Below are experts of layer 6 (counted from 0) of a mixture-of-experts language model. Rows are named router (the router's row for the expert) and show model dimensions 192-255. Each number is 128 + 32 x the weight over its row's rms, rounded and kept within 0 to 255. Numbers have three digits each.
After each expert's rows: "comes after" lists some tokens at least twice as common just before its tokens as in all text; "raises" lists some tokens whose logits its average output raises strongly, later layers aside. This comes from a sample of Wikipedia text that the model never trained on. Tokens count by the router's weight.

# expert 90
router:130143079137132127140155131155052151139143141130106194121109123168114125112156117084112123177037111127117084140061137127155160145154137112141118111030117127121160149091146114115179083132117157
comes after: " |", "-", " by", ":", " R", " L"
raises: "s", " and", "o", " de"

# expert 152
router:107128101109122095150140031164158120156153106155122107212135138125056110137098129064086131164142095137162110173082166134156116108178109109130158129091117123160146167142155105067113090114116176
comes after: " ", "|", "–", " (", "age", "52"
raises: "l", ",", ")"

# expert 118
router:131139102143127142109121114129080090113118157143151099133119093146154140110109141179170113120119076066196061153122098160171145106155095117130148063137106106088117163078167153114108110125138102
comes after: " |", " the", " United", "|", " |\n", " U"
raises: " and", ".", " at"

# expert 13
router:111078126168097151104126068103118172137140131157058116112119178108103125129151089120156137138131122086135154164071089135114115089187133124112116149093157112126089098127111091180123114114114125
comes after: "\n", ")\n", ";\n", " |\n", ".\n", ");\n"
raises: " Aff", " Website", " Owner"

# expert 40
router:165195096172163154091139135171174128241132132136140109172122163111141123127091105104137195165115134063150106155115086068121175112121143107110082064142121132177105144123172099170069068043158162
comes after: " the", " a", " \"", " and", " was", " is"
raises: "re", "res", "ios", "ified", "ifications", "ons"

# expert 124
router:136113111090123062098096074123165178155075136157128097111140186100102079083123135156065089151151120103129122145108126140102111149185132141138141146145135075141142145097147110078089172132090097
comes after: "|", " |", ",", " in", ":", " October"
raises: "20", " -", "19", "40"

# expert 8
router:180144160155107096066110097157172190170109149191141105120100129074124182084066170145103126139150118013091098110109041102088162106146107098069156086119113108136111130092202098099115131142167106
comes after: "==", "-", ".\n\n", "\n", "\n\n", "==="
raises: "f", ",", ";", " and", "i", "im"

# expert 14
router:174143158159123067136076152095094164111071099132129159183049114104101145150080138160103137135034139145135095139125065134183130126108118111138163158078135040106143154112170123141153111131076072
comes after: " ", "19", "20", "18", " (", "|"
raises: "–", ".", " or"

# expert 136
router:159109113151153149097096100177151121165160060106111135188126139068150178150109144090140129204095117124146134170088101129146135148130225122117186083112113095142106120141133122108135044140100098
comes after: " ", "==", " his", " (", "Personal", "–"
raises: " form", "ase", " and", " Do"

# expert 157
router:153078169118134136142062149127122201084075145102113115129128208120052139145108169156130114167112124146146113158147087151134104139166122125083159104096105108155159064122142113148182103071110115
comes after: "19", "20", " ", "18", ".", "17"
raises: " to", "—", " –", "–"

# expert 58
router:120169192141123145082099138088138114155136106119088142157180122119098152086068133090119150190143139109146130162110121099137180099147164100077179145121141115119106166082167082098109100116156103
comes after: " the", " a", "'s", " The", " his", " an"
raises: " time", "-p", " j"

# expert 131
router:113137115156089106097063094123157080152109094130124114102132164113136089133133114175175102119075157122084156120117127154125160155207142139129132126113121062126166159105176104124124114085156083
comes after: " |", ";", "|", " /", " in", ":"
raises: ";\n", "20", "ie", "19", "3", "24"

# expert 26
router:157158117165123120105089100131166147109111096166129101105105126075112079114130058171123128154155141101099108194064048070167124091146126080146148148110162071166171173124149118094102164112107113
comes after: " |", "|", " in", ",", " October", " September"
raises: "st", "with", "19", "20", "if", "Rep"

# expert 128
router:117129162091160177159089122166119167103122115119102101119172201125089143133162139083120142206151085106170159186147083112187124079215091127109113107071093090157162071118144105092137141075124087
comes after: " ", ".", ",", " (", "–", "′"
raises: "5", "0", "8", "1", "4", "7"

# expert 25
router:096107157212103119124121102161129123158119077093136090100142215135063113111128084128117105181127132087073134154125159165139122151165153109162108138101138086124122126102135066111091106084096114
comes after: " ", " (", ":", " in", "°N", " /"
raises: "ubl", "19", "20"

# expert 5
router:174171146155073145149128107137112255123074051129104119158099170130082102092116197140116032153128098077099114127113134131127186169145135126154183119101121128099167118123141122130141100137130122
comes after: " |", ":", "-", " (", " of", " \""
raises: "ail", "ac", "ale"

# expert 55
router:133158112172114163073154135078111153120067136132149151119098132096089116133106086167080065127133124107103108185130074074183151129204204092087119100112172121136141088102131150130140152082076112
comes after: " ", " on", " January", " May", " September", " October"
raises: " ", " the", ",", "sen", "ce"

# expert 42
router:185133074158095130114120121087116093129105112134145130122089076125146095064068089137108083141173106112137038153134136108152122057174123135144150065195120106108133075059176168123118133171110159
comes after: " |\n", "|", " |", "%", " |\n\n", ".\n\n"
raises: "ze", "ne", " appearance", "ound"

# expert 70
router:109150135147143149120076110084071177110114122112130109125135108155053104164132132166126064173108100072058045128077117133170149135144137125140173141107187145074151062004114068105127170097115122
comes after: " ", " |", " $", " (", ":", ";"
raises: ".", ",", ";", "'s"

# expert 88
router:102098197128187088084102145076087174126081141144127068122118175146094139147092162104099109172112156096122113167135097071147163053108098116130159135138132101114119128135215138106106067162182128
comes after: "-", " ", "|", "\n", ")\n", " •"
raises: ".", " -", " and", " /"